Experts of a small language model.
Size: 12 layers, width 256, vocabulary 32768, 63.3M parameters.
Experts: 2 picks a token, a sigmoid router, a shared expert of 128 neurons.
Training: a variant of Adam for the experts, 297M tokens, 9061 steps.
Below are experts of layer 9 (counted from 0) of a mixture-of-experts language model. Rows are named router (the router's row for the expert), down (a neuron's output weights, with its number) and show model dimensions 0-255. Each number is 128 + 24 x the weight over its row's rms, rounded and kept within 0 to 255. Numbers have three digits each.
After each expert's rows: a language model's description of what the expert responds to. This comes from a sample of Wikipedia text that the model never trained on.

# expert 41
router:159126140045165151143110139123108146179143123122161132133083139151072121099095117119129117117094127144142149173163161130099089121149114126120145114110122137149159133113137103144111106116150131094098116116176142140086102164065125105140140153168140147127130136144143099125114147119120111134137099132151083160132129171139142136138158148146136167127101127098133136101128147140162135162188101144126125120130140086128094146116098140130094100156114115135132112137115140139101114171125106079144122111141110141151109099122061131150108115155126124109148132107084109124122144103119079139130117114059143148153103161138145096142139129123152113086116114145149112124164105123131130136120114069127137173109113095163160184181127084145158091139108144144128139153117145144100141142118111
down0:079133133108109158153118127125142163114087147154136135133086148153127101164152163180144138120123139157127122097147098123129060154161118154105157122130108154112106126162156107102124119143105125165115122105121119068113179135145130131114111121109134099137058113115133083097155128091149124136164102139124121146150122145138120157147101125146128137162122169151090128104115109144128147093118154103069118121098140121125159130127159162152129142102097173129131161115146165116119095122139137167128069158099129160142146117133126138112163109092088075159121111109158129164137135153152118081115145123132149154156118127131140115135103110153123129105122126144088129135080168112107147125129164127112161160141155138133155138142118162099122109091084126174154111135116086101071157131139113
down1:143135126110150051135138146118146113114181176183121168113111166086118106141180098114136106091101159083116135167131139119122119083114151129152080083138111132147160159136147123118108072119115136169169116149106150118104149135132142137135122102113125143152153111097172127134146135119123130110124159113127125097121101144185115133152164098164137147137145143108080092097127137144128114185109122109096097090143108155095191111140117172131161130111122116126153133093160140099071122120138148122107123154103117099120136105154132138131111141119138115160124145143115108121126156115133101142171158131078138067105143135124147093115104148119143116131154142159121139110129139121122143144087111102123157114140141143164130131127122103148107183082110125162167146139124146108125138154131150
down2:106109118125145120157109135115130194138098088125081145149156109116122111128165115138162153142150134098093145070115097114113154156127118128097189128117107124103123118112130102098125170106149117144111102146177139088147151128109147114115115087144117124122106143150086095133091092120145124183100127138146116122120151142156129150131129092117150160162077108123103140121106156122093145098132133134124126114136097141110109135123147145116128149173113149124131112120118119139099125142142144132140083113126104152125101102116107129126189080106116121102163129180134137139118126140142131077153120125158131149136129110081129131149096076202139118084105110152102113138150147127100187171176135134128094196138104108144152151127092113111161108134125076131131109108087140142120132137140102
Description: Small numbers in sports statistics tables, scores and birth dates, such as 15/28 passing, 12 carries, born 28 May.

# expert 29
router:150110126099147154161099133115138088176104139153159131136119147159096127092101120110097126114097138125145125164141163078109091123127089126124140124131151128147139135118123084156115136108101122117091096122160150101110122120116138137114161098166127094152163149147142115137111143108117120109102102132136118138112171158141152127138153142098158169132114081080100106084157137113146117166177086170134140079148141095117112123077140135132139097187100106161132155149140159166142162139086122067143132072154114135162109094106086159164140116150113146110147142115114094148133163119145102133095132112099144162155079135148154104129129150144150143086128146137105136147121144131130142128094132097081143134125126083132122131142140118128140122122132121136191146168141123174116143119099134
down0:122120143125129133108130121145173101133170141087136067152103103130123117144108139124136110162104165154144121124118125119120100187113140149109120136112105102089112145158141155130106116145140158104108095161139134087111109183117099116143097150108145128120123134167108154160162114115131176080153111144168148156135133146164120110117127134164134137145090119151153156147113137157124118153175073146076118097103145103114114166107127145125127146132128142120131183118167145111108117169137123160114127164125164100160120114104124139120137105134105152147130131133152111137174157166146115135109132146130105101162060150132130119155160160133165109128163133155111177125136144119108145134137082145166102137169141103127124138162145129129129168132100153059160160096099177141139122171137147
down1:095130138132149103129092121089139099110123150145152103151121123102113123140108128122112159062131084100107121135134130128129090125132124155109114113170168103152144158114178141129113125149149124079163134125102155112107163173129153137111148164138140111151133131128114090113104116124100142129096109114174129107119133133161139100107161115129145148131186098092047141139099108113153147161140132152169133108121113128172136123118097128174128116103103103120172087153160147117124115159140138161129156140147136164152121083100165137141140141179088101142161121093119111125106098124131146178118130127156160132098156143090115077120134108098130110099105112110144081123120093130129130102119094140130128126127098117131097114117116102188135125111116123138096179120124101120164143141193123
down2:120195118199134125112125129151130158129095149108126146141085124161123112134154148144126113113117153120118146112144137121128124090109149195161195138149163104118127132123152137164123096142141121121121083164094162117152113149129161128100140119124153101139147125170098101117140105156133118162105150137163113131100113129124087130193147093125167147125158111130162101140148133115167137121125136133131066123192130150155161094147113133118119152139124150126151081176105149118111123158071107151115133164121122178133148136126146112113112152092152086118150147144162093132112117128121119140124119116148120140134098126137107115128092120168124142135144148166109171079152183116138135145108120124135135147146128156120108142124094132102183128108135150128096135188107121114123108126086102
Description: Adjectives and descriptive words after a, an, is or as, such as strong, difficult, popular, limited, supporting, hard.

# expert 45
router:124141135066129131168082112161117119139118128111129116107093145139120120095120080086132103093084176128138130181108133118086069157138130165128120128102103108147129118127124095155121113127149147106072096118106150105073128144114157100138144110157103116133118136128127142136121113142127157124114118108110133174160138156145165098146151147103108132123126109114119128093113101124155131159184118137079149059095163084101081178098123148169092076140109108148146128116105138157129109199086094132143116121143104162136107110107074112157136098143111155120131141103127104106115124131127156147132139113145133121142104141102131102109148156116144093095118125139161136130138119130115138120127136104091139141127138109145130161196125108159122103138123108168136150153119130153141148114100138
down0:151128118130117118160107131137135126106117225127158133124130156103120129098143131140115128109134139159201168159156146138119000138135110136126112073103092117128112140131126147127106137111112124141112114142111116118105095134135149103126151136123150160107120115140151150122127110116101153133114134059121135132148121143162107133135139137115130125159127132147127095149127108128078109087120112132142151128140129110152140128146129165121139115113138140137117121087126141121136133129128138140126140109149133126146113131130120164144157117147138121073113119121076139145142131107131146138128095103000148121148123141132153111135097134165137090114125122157121144149121130074114121100099106151103161138111107111129147125143117105160131131133146142095127153149133161118126142141094171
down1:158145159164166138170067099103148117087124074118111147119145142132111104110132142104161147115095099160117118147148133147115190106132118140133132141074153126139133133102161142141134116122107172145149134121143144170143140149154114122134130141123104105055112113136132138097154108119133120111097096108122118146151079153156154070137119130133174160088086111119126091144139114120183077138141127136149107142109149162092145134118136096108129109148145092137138129174079153157144128132137107112113148160143132114120139121124134117154203143152132129153128132145087126115114135123116124118145128149180132085151180158137148092100145133130124136139111153117154118139142163120110129116120096155135139186149118082161115116111143102116137131120138145160092139152161109190127155108154150
down2:126091133159173117138138116150140137099135149168077107129152081118150120123088118116114159143122115099155108155154132149156152130092138102102115097095147142149128114117101117128129101152089133103157115158143119108168136137102112124105133101127101129140119104102181117110138105111143104134118094097125128163091152064114086164130153113148164118122136161105128104157156093149098093146158141128099150135154143061128109123115128093106130138100072085135130083127109089134118112097165122140131152159115110124165149113133102093125184110155152088144121115166131117110169083100150140132103127111124096146163158125174127122125096116108144093089122115137121120129106135112121139103147149116164173161137123100126129165103149110163117138143160131128130166098106102151142132116121190
Description: Single consonants and short consonant clusters inside Slavic, Turkic, Hungarian and other foreign names, like Ber-d-imuhammedow, Grzegor-z, Men-gh-i.

# expert 8
router:155144116113128142155109128139143108151119128120149106122081101113107150104091128095126132090084123135195159164152169104084077168151117161100152118110114142166134142127088123161113129139129144136085080105133140118086097160113127128144151134141135144153110146155150114116137142137116120075123084142136105124113126154109148106133157150073148164134114143134118102078130124120175105166163117156128160091114139081108105118125142110145131081174136114176123150138142141131131132162114151076140152128106102146148153086109103150133111099167097090103155152088119113126135149100112122124109146109072124136115127167172161126127124135119139092104125122145139138100108160131131118130098131117083131129128133083139137130170134115133137126133122095123154194138110155164120155150088114
down0:168129133117125108102154108145182127124130123157086133108134134120127123182120123137110097116161142102143148132122100136150133152114141118151116097151150119106135112108098148135132091135111122133150125087128128082073145125172086093164116109083111145131133149114102155096122170123151153130140150133095138157096141159114132149150123123134112150164093157132044076140136122116127118132104165119098134143135092118119107134135141135143161139124164137148158120112107142128126121140114130128108198162144098114124134112132118167154123085081147123115106118155132141135123198131105121098119139099160127098102132125125158095124110113090142135195102119093104136170101076144118128103103207143126111093122167197122146092125106135110105121118143141116139133118136166134119139116157112
down1:132138105108150107137125137119113133094167156140121141073096127102142111125118102154171143112122134103150166140085157125158139131145109100137126159148134133147153140125139131157134093118114152127083157101156098073144130183104143167089130124133102126119114112158159169071091140067099091116124126134123117113112081190126102095135172160146158154154084102132139118128109115083121159174120082139139136102121126070147099131119129137138104106134131135135109136147124101100159098150131162131159107131195118124130135103128156159127138106096124154134129153120141152109126125099131084143146141114139119146145117131113115117098138127111157136118137119112116142093116180097127112078168151082092125144124104165125102169116133105139126140126121110116188153135149095145130158085156124
down2:132157107091123149118106128126067102086160150123113140111115113128118163126131129112139126132152126119131104118155147107108144116134137092110135140050150149141120096125117103148143132152112124125160100129126133128134099158102162166063108152158130096144180135140158115163109154107088112153153095115095142114138130101169111133121091109151140086118088123142137096133107143140119135106123098174160161144138121082161116126116099146089052104145109132183146110121168084163100161119143137097121142130119119121133131111108116115145142180144128099136117108143137091130151085127092110141142139142119170162136086186128139147166139114149139105106158109145102118126114134124115151118175078141146137164118107126118139136153155095115165103183130117156154127164136116122122152100153132
Description: Last digit of years after 199, 201, 194, in office terms, birth and death dates, plus words like century, BCE, ago.

# expert 0
router:153105144070140179175123132120139108123116135141159129134103151123126122114103145076131107107090140113159162169157182122113100148140140136108108126131121135162130119135122097166103118117115100135061087098153153127109108141095113107109196132137133106135123187168136121116116098125143117116144073107116108167113173169122128119167126145104119167137116121128135102103129139135143090138164101153108172111120153116110119140098128127111123109147113099136156123136158146138150133178113129115151121114154090165124135092121112159156154087127135117082150136111111116128108151149141130095113123102089155160165115132128130071159147154109170104100109155164123137120124167127112130128089101098108149127122126102147150156177133116121128090102102129153130138126124187177088134125114106
down0:111126132100119130126095115138154163129157132113115145165117182117146084121147106100188139116136131112129105137144177090126102108136157144112147104077130104161108141114142128110195121136128130153114162121101114125089132169093150155101125118151118117149167115158109141134121127180144098140120105103150142118152135103113103139137150130153115128135130154114124143118149139160078171149116106132109158142152127098112131129093125136132166139162107124128156092108156146157097140137093124124115121147142051143103122149159064147169123126131157130088146146098128134088141129138133117096159141146106148089146181119056163118132102117154145089144189122121152128136151128171112116121113132109150195114136142139114149117152116109121153108158128137094145179139119133169130160131135117
down1:108095144160176103188143112129131157158136152175158091095153148139119121143146162127170096124141131125088119174153147145109093139141121136123111115161157129103158123167134147124131141112144112161129144130135154116087078109140153117135140174144151133130192129088132177124134135106152127073141138130115092120116135133158107131099145161085144187153106115126120142091109128099130109060113116117134092126131115146118145092070167116104140166118111098153112142130127120141120136131124131141139104151128120112155124093152156131054117129115101114130154139146161105133127140102146153128093115177131142137103163141121164118133073199129135071110152100125145162139141144140132134116127150105113172161144151128102119122085134142165122120126122113132146155119159137111149140132150114
down2:093147120063136092166157103158125186110138142131074140154155165140137116143171087115129144114096115126120118133105157078085080145119145147138162146116142147082104140170135112137098074140111164123146165129122152153126138118108085141106094116097146130150145135120133156128141114157107140117156139144150097136116126131122109122148145144104111132186070154105130165091130156152111130114135143116145131098113153094174131109135073134118111111133114103156149101131113121095113163103138130147099119098098139097111136089175105130096132115165137120095104124128126112092144135095114124153180120135089146077121155120182131089131131113154135133124153132146171087140106117110111153107120118093154115085129120134164119099128155109134139110140148117127150135085156129116131177111146140
Description: Word pieces inside non-English personal and place names, plus punctuation in tables and lists, such as Nam in Yoo Nam-kyu, Lar, (NED.

# expert 38
router:145123122107131188166093138135128133167119152138150137141085116114122107101140111111102099116105159118146164179135160086076115145160150140077120101109134151165136145094105104143104094114172147114094065125133140124113108164099141126122146132128149108132130174170159114120124121135104153106129090137110096145124129150135144102119136128103152113127116122110125122106127133141149107136187080154109143113111171102114089159106096140124122115126097131164147135144118138182151076156121114091157136117143103143148126071097102146150152088125116138130138150097086124126100141076121116118123146136058146118151061169133134123113129157141170116097134116161140139127142154120132103128096119127094117123146099127166152168136153071133156112106109124143141139145127147134098143152110137
down0:175144169066108112120135140118110133137126084112134134110097127141120141092103116118130112091107097120139112090162155110128081097130151161110116148147113094119129134113164140143129139132120158145133120128142099086090130148168131087146140132151160144127133095088118124121105127152139105131099092130156137146181095134101088114125131195131183143113154111128123113119144112155114135153108163145147138114118078169091167118162110115134112122161117124126123108124087133120119121107139148149116065094142109110122113081137082133132123089092089102133107179138124145128104121165138170169108136136112149130114147114115103124106124140145110106145085109140194107127133129134116158106095137071115134095157137166105141135114163122111134152140127132124080100131130189150109112098153083
down1:119116161142106149127143111102114123114115146156125103097114128153114122139137151123166126154126133130125115158147151107139137085055119131159099159138154125123150130076121119126126114086123135201137145101116123119099166143132132126134121138083129140127175105175120167147129167159140092140110145154113147131216060137114150149194108114153152120151155171150173071120159136124126116127127134159114153090159082146154105131138137125152123074112108074120118131110123115133121152121111110130143143159124124179105114133168104156098144134108128090123117154155150155146110103121120108115094147103155123107139125120132138165120107144143160120101098108111143140087124136117104114135131122159150121139171119111136151124105189114172113100101118152123145146131142084150136135114127090
down2:109135096053129131128067161171112136120124134110095116136108095188106163120123149110117132131159134109101131165103122133138144131097155117136121142149156145119153159114176136113118103132082119120145116114142106097154115110109129124073120099130094113117113117137140133078140117166142152146175110080152129105121104162159128099117124104139126123173133108117161125097110083122113114085124119137115117130190142078129099107090115117140132162123105154130136114071141129110111131094130117156114094088163141116123154110152113092102125129160101194172105079133129141121135120099133117117118158104138125159148127164131138126161152114162093145106136138082114113097131107068075129099140116164120146138136119121107107131128152147167115111106152117168121142121114092118102127108107108
Description: Commas and and, or, & joining items in lists and series, such as work, social, living or including X, Y, and Z.

# expert 3
router:146119140071173146164124127136117096128093172113130130142121161151126117097107111103141131123114121118156121145154164136111074153141116155098110126084096129147138128129117103143121123115138127113098103070150133131094100154119117118118165105169144110145148186144124108132124122156136129142141107128109113187108174156156122119173167171103127173148105096138124129135136142125119104142188096128091168107136166091123115160119104138119110121163107117141158104147134124157162123178110104109182146123168114137130152079119120166132105111117141115096150156121113119148109140122114134106114140121080155150139111134127115097155132158109192114105108118164138151134126180159133139118122113078114145114124113114144158127179136095125170087108095135138122134135121171179088143145113113
down0:173122120124128152095150135093101130113113103134115125108128140127136158165128118109136118136139141157117123169110155117153200091106092121111134129128124159090121125139126118115102116138149144109122158087074119091142100101108177140107100136095109096141130139157142169167120119128098105090148111108134082134103118129119164109140121098140128117146126136119112131141130103152170135102136136168117124146097138142172109117113112144118145167134094128066122135105135164123143168115106142130131147168089100156137156170145146148162147184157088139135165119083124124159149102105117087113096122151155140156104142135128128125119188152135140158161167113124090179086153135152150126137098142168116112118149105110148135134142104085089137148123147181111126161130180118114110104157174126
down1:163124132101107138138129197145162120179122110111108158123189132149109123119089110158118109142137172093112120148165107146096137112137138091112129123101110085143103107131126129151109095199140129122114063113075118135124078142145084137105179105131136094147117157156122099106104155121142154100139119089140150126093132097120127100137160106108161164096111143139131079098173109119126156135104113155115098158124167085098084082127172087079095113134126107092142097120150122146118126163113110118121115103113146132150127135132121130135153124154137137131163133127103120099139121106117122131130130123110100140147139152116114143150132170087170148150115114148090104080136124131095123104113114160160158141164107104126171124130125128075119158135122150146129108145115139119109129097130131
down2:157141096166090123130099179130140134136095134110129123104123107128156097089117107144117087107130116107144121150122093126118185096158132157168154131115165157125156136147136133098126132133127157131162135177111162114090158153109128144117106099117126136147138126105138112111154135115114131126133147143129125069109099103164127105140122107147151172101114121120136095144138167136129156169115150146149175089128123117100123109113111113124100159186100153155146148116128172152167147125140138135129107118112136118144142121091103122133099107103131128217127157121166150171152128091091068131113148144170110122102119105158160144095126106118117149084122126102112105113160144154138128153118175130127138124168122136115155123085142106145105184094107146132112127143113058106079109126123133
Description: Middle word pieces inside proper names of places, taxa, clubs and events, such as Marty-ring-a, Ta-ich-ung, Sh-if-nal.

# expert 7
router:117126098087126144131103145158133121142119162141159139143098149131123120071133098126126108121122136113179167161151146095070093146168103152103144128119096161114172137108098118170107133130131152111070093111161120126104117107115118124127133130152125092153142187153133097115113107093114117124141075145125099143121135165130119133169162130113166148151079072127120101076130143149126111149151109164134153099136136066122113146110106161133154113155083111152145122138157141146144104158113122088156152126140129147109128093117116135124123097125119167082162138127112114141100182102108107105118145121116148146190131141130171107098160139157145114094130136160113144134141144128120114138096105081093146155111126102137145162124140128151126090144123085161136143177110134136111136133146103
down0:132122127175158160118079116129127126148128124118130156162149105133166111144132138137151122149103179123084134134128157126146120117125150163093139104109162132126139136122179071137125123133107141134098145153125124131116148177123073125125162127115100139160125142112092113113122152126150131094102140103110132131115062137124147101079126132174128105102114120129145150111071149162146143148122178117094134130117088100132103123101090139162101115112124152049125152079204137130126111143128147140097167118098128129103136109134156076136163116154156092137101170140159139131154157123153158145168122161094145161158110131121129086116109147110128172155155141147140128144131120135134105157075147151141135090164143109107109119111137168120152144109127130089147148160138137135114149134100131
down1:086178131090091155149155126122123101089121093156130150118135089173175130141144100151141128117141162127108138144164138107080069119158143118184098175114095144148160143131166120149141110142167158174116129130126128071124105148152124139115173135124143115116109168118111150133120136152095125152131094160116131133112107141143153143167106146133131131106149129131148130123139084137126113135123157134127086135124118086132140149177130140117136104139135103115113128168166089110128143140133144122145104119111091104138144136129106138101135118129096106097134102134143160153116146086130067165096162159101101125127144168102162114149150085109136106124166119152084169125137124147144135121194112185118126140163124152157127108142138137181096136128073144112146157125118145120141133113159100
down2:162130117138121153098152107136110121148130131137091125116128117149161134148168144188126151100136119126107136134146149085140182156099072126164104126168120102144117135120102115161161120130140059104112107095132145138128148148131174109114107115161093117088102105167148100131147143071066111139134112127131172091143136160156134162127121123188116123139145112127173078096076129097132139129141130131112145173160140150153153135138126150151115135094125106125155148081110137127142091145132128146135130145107120156113115135152163116101146158141128159132158127121106122154134157082123139114158135116163117118170127140130183133101162121133154129097125126126116174180127153115133112121175113111070149179130156133155108138172130112117166130117141115126119105183110130130141137131155142
Description: Adjectives and nouns that modify a following plural noun, e.g. various, several, social, industrial, chimney(s), after of/and/in.

# expert 12
router:140119128084122123126114141135133091136117157116172134164091119125107098088104114087103126086096162113154113160122166109086094127108112130107115127106139141153148147149120103144121099115135148097093106079129178138121129133132121110128171117131142110131129166143144106142116129144111139129107098133123110154130149119117140114153145116072153158166108106106133145079121145150158092119203099128109131072123154062085100146123110126107100123176112121154139146162143158126152150151129108086154128120149107140136149074112081152136112101121118095115142125108096107125109171100110109109118113102113167166175114121160105097160136155125147136077125101200132148154153127124145096092117137119097155123116139131148159121165161109138152094120112131149139139125107133124129160139108153
down0:134127161121160132122130165152108116150135111141166107127101121113103119130133137103136096118096176173101083135110124119138164071124097154155124100163118127129144130102108126117123126155167156149094144123105169144089095147155075089127115170114133111137143169154144148134118122135140117071128106121136087103163123107146114116067132128112103132141130085123126141138106156113167109123102115107174122142137122102110102141135124082109128115140132128150085163146134171171130094167132144142090172101139159158148134116099098129125093172140119147125083103142116154155068121100150140146140120154149127124097142136136107115108085143133151122079143136134105152123126096120180139123138102163129117121122150116100141162165118158151113137128098097122170126159149199136165120118102153
down1:134074126126148107107130125132109113144131127112121136124134104119141106141147114102157118142111167147113097135085090097133100118117055116113128103128146129134143132111125132113144102156066109129185163177149147134107075119118132149111058149116153117115121105145168132145128120123116129131114124121092086108163076127142146134120130126140118172119121076125100164143116105104146107114119109099145132144128120138131114173155100124093149104122182126142067132128138112141127132138063123126108179153154121110144162161119109152139095114138162141101141124152096159130093108128150151115129128128173109099147127124118098144164107163170158130111186120128105131101125165107147110091153122117147152099149098132132117132171165120138122162120096117152167120147127158143160133069083146
down2:152105118120127130149100135100157157100130169124121096174150147073162141156128110129125115138141116131136117123112111083123064119170132139101136127113101125120050117135151153134106111100121106116187096102164106128116101129141113115088193109174146156151127121161118106116130138133127094109139129129147110195125146158138095121120153130150118133144086144110125145106143121140083125112129140131078104115135132124133141139105092138111142105110117120104174105146172106152157126107082109137146111103142137123140156136156133118123141122129110124099098112122188104125159089098128134107145141143094126122126129130069143100124134125141110092122151137138138091128080139110126175122170127103131076175137163091094178113081098126123126106111135150153178161156127157140106142143146122
Description: Bare space or currency sign placed just before a number, mostly in tables, statistics and prices, such as $3, £, 23/41.

# expert 22
router:147098122116142150151107140116125116154111144132166141137085141162101143094117106136124119079104115121153142161165176099083101149156142169084126095113146161152127133110131118169104087146133148104132106085170130100123106141126139122136165127132159128130128141149131121142133090147135165103131083118113118183135164158123129117124149146071140110158134159113112109089116121120146079189178118145115120131134162108085090141138109118147154108128102113129143105123136173188114126142137123103161114136131128142145120087122081165152148113159095118098127129129052088154125144115141134149116133138092124148154086140147151111133149142101168118096098111139142118154150149131135164120110103109077127109120135114158134191150125105157135132122110149122146152146120155184104146136114136
down0:153125096170091146140117079144125125176104174119127125133108116136102146136161172122136117144157164133135158099143125146079060088078095144102082138123136143120113154147113109141111142097121098155163159157143117096131145116116162138107106105106123130092141101100105095142148117147136122181140110116129111125167127118145179134132144113174145146122130107105131104156133096126085124082110109100135182154118135087066119072109112121087108101152121109138118165134159135157109148138069115150119123129155124134123155157109111120127122120123163114114108118092142147149118158131102131160097138088136087117133121141105124099107086102118098143127121062154138157114149130109133117139133142145094113128145110118129110136124129111171127111153099115138104152198157100129130103130123147
down1:149159126086086153123083116128134147178131139183125140100116160098130131154061126121149160168100180130111126133145075077159130145135124107087080091153103091135112154123124157114104119137125090113126123122136113093162139110101093168117106125103145150093118152121118149108126132132130093157139159138153087131101159143102134138149126111148124115136093107128126110083120125134143150123123152126121113131129130135128164115107139143181088070149103092084137127114115114129112161206107100160147094154126135098126105105108082134147108091181148106102124166122125127113140158144114169123119142107172172072143123156146115109105106133118118123132128122121110111122086155135099110137138168113137147098103158095111158121100133139121125162133143130126135139141149123129100147103096121
down2:148137146171095129118138113086143145166150148137111072134134079120169152113144153115137131165110127125122130162129146094140126129181087119127119121120089138139184118115102096090126137127153122126116155121074137141143093154127124120124156161116155136150101136102116163096102114163144129177115115098103127123149152132094116154144136126093123163131121125115154132125141108079142090172146107084138167110131130141145149157118112149101121159138109154185122110143152105073142129112139140104133126114104177138114126130131124117138093117102146112151132120126117108137080091131126168125126146148116218088102104120142105138132116145116132121116125154188140087140101171114133080088154145117163113080115110176109107133143102106139075140114123103138131167127124140130093107161130133
Description: Conjunctions and comparison words joining phrases or clauses, such as and, or, but, than, while, and "as" in "coming on as".

# expert 33
router:131116137063121120132125110152110107166136139119122166135113141130111143139121094093104140102107141116137123171139168101113088154135091125118133092115143095152158153063098113159119124143139147115095106103127152140159106116126155106137135125162143105166163162163130112130116106132154140128127094077116118157113118156112151119160125142095149167134136070150097148081114114154155088132161138154122143095120127103122099171113122136107107122183126106156150133141135129124108133166157134078143154110139103131109111098106121147165131096142121122145170144105118103106119169121101166110104145120063143151162125171172150124152140147159128126110114127206104140113159146144114123110097112112089160132125121110175141162173117100147153109136104100120118158114121159124104105103111122
down0:119160132139143157113108087126142150136122066120160128151150112136100121134082137079129121144161132138127160128173119103135198170168143128142166123132141114124122135095132086119131134138105147156145171157102056160175139088131101100085165122106138123119122113126162134128095120091148115124115149122126120157106132137121119131145132161103076119124127113112110159114156118150153142152114101164140117139154123138145149132166159184143171170171176122155116142121089089149136107142142123137138133087119117138146133106100095123085114154140107134131112156188153110098156096163113113095132116105180136139091146098092140129120139105129101085152133114149108143080123131162151151152139105150128164119131135146138099125139145147143142115155112148141158150133173147153110120127125090
down1:162133122129172141125130085114090134072113153173118118103121152113138133150128087131140075141116143139142170140129124114117170117121137152120155151160096096151119039131149102112201086130137129142106144158102128127150121144149097121120142093151131126136135133128139156132147127155080166122197104162138129046078107134123157110112166098093152162173133135067122130127126116111140121129121140152132124135119106147137131141142135093148123149119114109164126153101090114146094176157134111152162101123127169129103178135110167156090151126147128126127119130117118114136164108121142175109158146133180142142122158145142106131103131144129130129131146101123104106116107140128136100115179100143129144099125142107122087125127121125138118103108161137118156137129163103096148125114166138
down2:120150119138117160155172169089130128124110105116138133132129103119168130168130111125144131145131122162107132137149134124147125138154098088141127121149128110148123114069116123104104110117116148181098148129140146142077145170090119140119151144114099075147101123122113140081122092105122103113094118110074133166154116153142129105164093143147155146126145131143111160125102132146153152153125104108110141127154162115130139139053120158134155104077091101157106127144140172106102095113083133152093112173142109073106108103095107113150114138161180103136122128109089153138159171114140143158110124120155124180134156152152156171102153168178133110130122111148133117109106123130122117127118171145156154115118154142134129151155138113122130110094110113090131131160127111143137083101113185
Description: Opening parentheses after a name or item in lists, and the space before a year in dates, such as Port Melbourne (VFA), April 1999.

# expert 28
router:141100114123148109173078116164141097142136125127155150119095119176109144109121104083109118107114102119134112149141154130136054146171113139121123147134119108135107115111096088163150133119139138125091091090127121095083121152149168122118172158140134119161128158146142116145126117143146133135124105106107110161126120126137112145146146139081155159107159151131130126103124166129151073164184110138124159109111143114119068135098113132123145130155145112164120135141125169102130108145092111103137127099151096154139132076126102122145134106132122085082152166135086086151130140122126097130132118136090101154163105127126125108132123118137170142099107090173123135125139152123098126105093121114143155157162114084121129183155124090154132125120061137153177154105123165161097146144126130
down0:129099122132157177108108110149114165091103130130126138205096138119147123139134130128115156148096170125124103185124117145121106090119139096094148155116186154119180156118154101113103166123119119113108116095177135132090115134142115164113138124114128142115131144143117077092099118209181131085121104152121118148099131125124103113155155110131110111133107089139146142173130110146148148106114112121146109136162117094108106146155155131135102087132101105115136138130127121197131148101137140124096156137149100155091125115108126146149153136163145086148122149178144131105134117143135151081085126139172152137163090108147126129145101132145117093148126105104134137090127120126106143140133148129139110085135105133146143120145118176154132131128135151109095132170100067165150122121131114
down1:105110134250143127114095144148128156133142143153135144149122105124115159146142088134108124150136123133130114151113110154143210137108138154132122154158124131106162156144105125126160125155112115157103120131122118114144124120188115118089134140119182139116111105140107134126103164140119134164098089100143122079155134106168126125153098089129133089120127191134107129164097125135131131127111131159137110100130119097118158127103109143096124077152158140143117092116149149076131176119105142137093137137145127094152135133090096108169100108122147146155119085134128160157154127139150163125150118146183156126123129119128147145158131141108166135111143124136128118128133131154119116138122108156107127119190137117156114114063167143130129121146088098142147139080138119143112105170140126
down2:121146113202103163107134153133060151121122162105131143115116137114136128169111139101125130113145132174150168165182150177147237109108142093153116145087132149122126119081109093139109171127120119172108136170124109104119135121164147143113098152120092123154164144127118138108096174133145126080120081119114145101109143160129120090133147126130136110108140177114111135118114131127127133181110125124147144135134114138143144166189142091152128125089122093151089184119137114145149127112135124106137132118135142128153165153123169119116146096138119124163132131160124134143136108127106129103148150085181155129163097175135145145142150143122123116141140144095128110102095133102117116136121121145139104118175141139124116114111129131147135131065139127124099138112116096113140136102136126
Description: Forms of be and have used as main or helping verbs after "it" or "which", such as is, was, has, been, not.

# expert 17
router:142113095078102170141114158112147117172122166115167118120109141165113124132121098069133147069123133136144117141153150102097029171145125135112127090128107184135136101118159119181117109115116106108082133115138151153107098138095129115126120127152156111145132128152145095137130128136127127114126107154123096149117156135139137126159130142114128156138135125107121151126117140137175115141177114146125177116116166100100127144119102135104132146136082139144151124117151145145167114160127125075138138119138133131145124098118045149148117113174124130115136152124125098134100162124146140110113116125109145138152112138150148100126143172150169141096120124173132112123145141162128077122122135112107169119135117104140135169198152111131133125124101115134144122152139166176074144158094105
down0:107138155151110124125158159084115137137128082151137131166093132117118135091140100111143115123100088123160104127109111136158135134122088115123136160136109096113101103123111065129119110103163132106149079170126169127095149106090123103097155174152149128111140106061143171159118158126145165165126110129114103116112145136162142159095091135129152141132154114071142145147130213109110142133117130128116103111143153134094148124115132154115115106153110156139138119112111161143109150137073130147113158120117186098102131107167160098098162057136131136132103122116127131108113103122117127135120115116125136111098140141156118091114133110123108123102119128140157167142159139170103177111094141157100109183141120135136151117112117161148137140140152090121146081146135129145114178133110129
down1:126127094128130100124117109139129097154159107127139133113125119159101137031131131093123153137141155105151134147092154087114136163146142116188113126136094162120163106136164169160126113070134082118159125112077122118065095101103111160149057156127131103096140143141134093125123152188141125144167120151143139116150131083112132126149144124113139136146134159080151084132144142130134131110159152122129114116123153081154107128148148145149135141120129119153154126150145142155121163076118148113159135126115154118144133125124158100136124118131104128105135157098181111133106116163108110130131138103090129166166114146124185095144091184130091089124099120105156119137119140139148120114107123129101106151099141140117113162103117125129091123118110094130133153127161121129141143121106082
down2:085133134121137102168151125144100135134116166113073129090167102095130125221136127078188147123136071104149156141092147087121131136147109126128116136147122084102126128124138115154164143142104086131118133122138132141166086151106143133101146130128117118118143135103117132144133114138108118178130122164146114135198116118162115137109142109110107124115136080127153145162111122056113145091138087118124133157133122112099123099114146136118091095135157116105122160139133102130118109133119135144140138101152122128150136108138065109152162150171133168106144159144141101119127131186143135121127134128111137154134143137132120178139139101166106161096170126183119148111154130134083159147146107120162137137107115138178141117149117158129139147142137135178126132123130099114145098090098148
Description: Line breaks ending section headings, infobox labels and table rows, such as ==See also==, ===Population===, Personal details.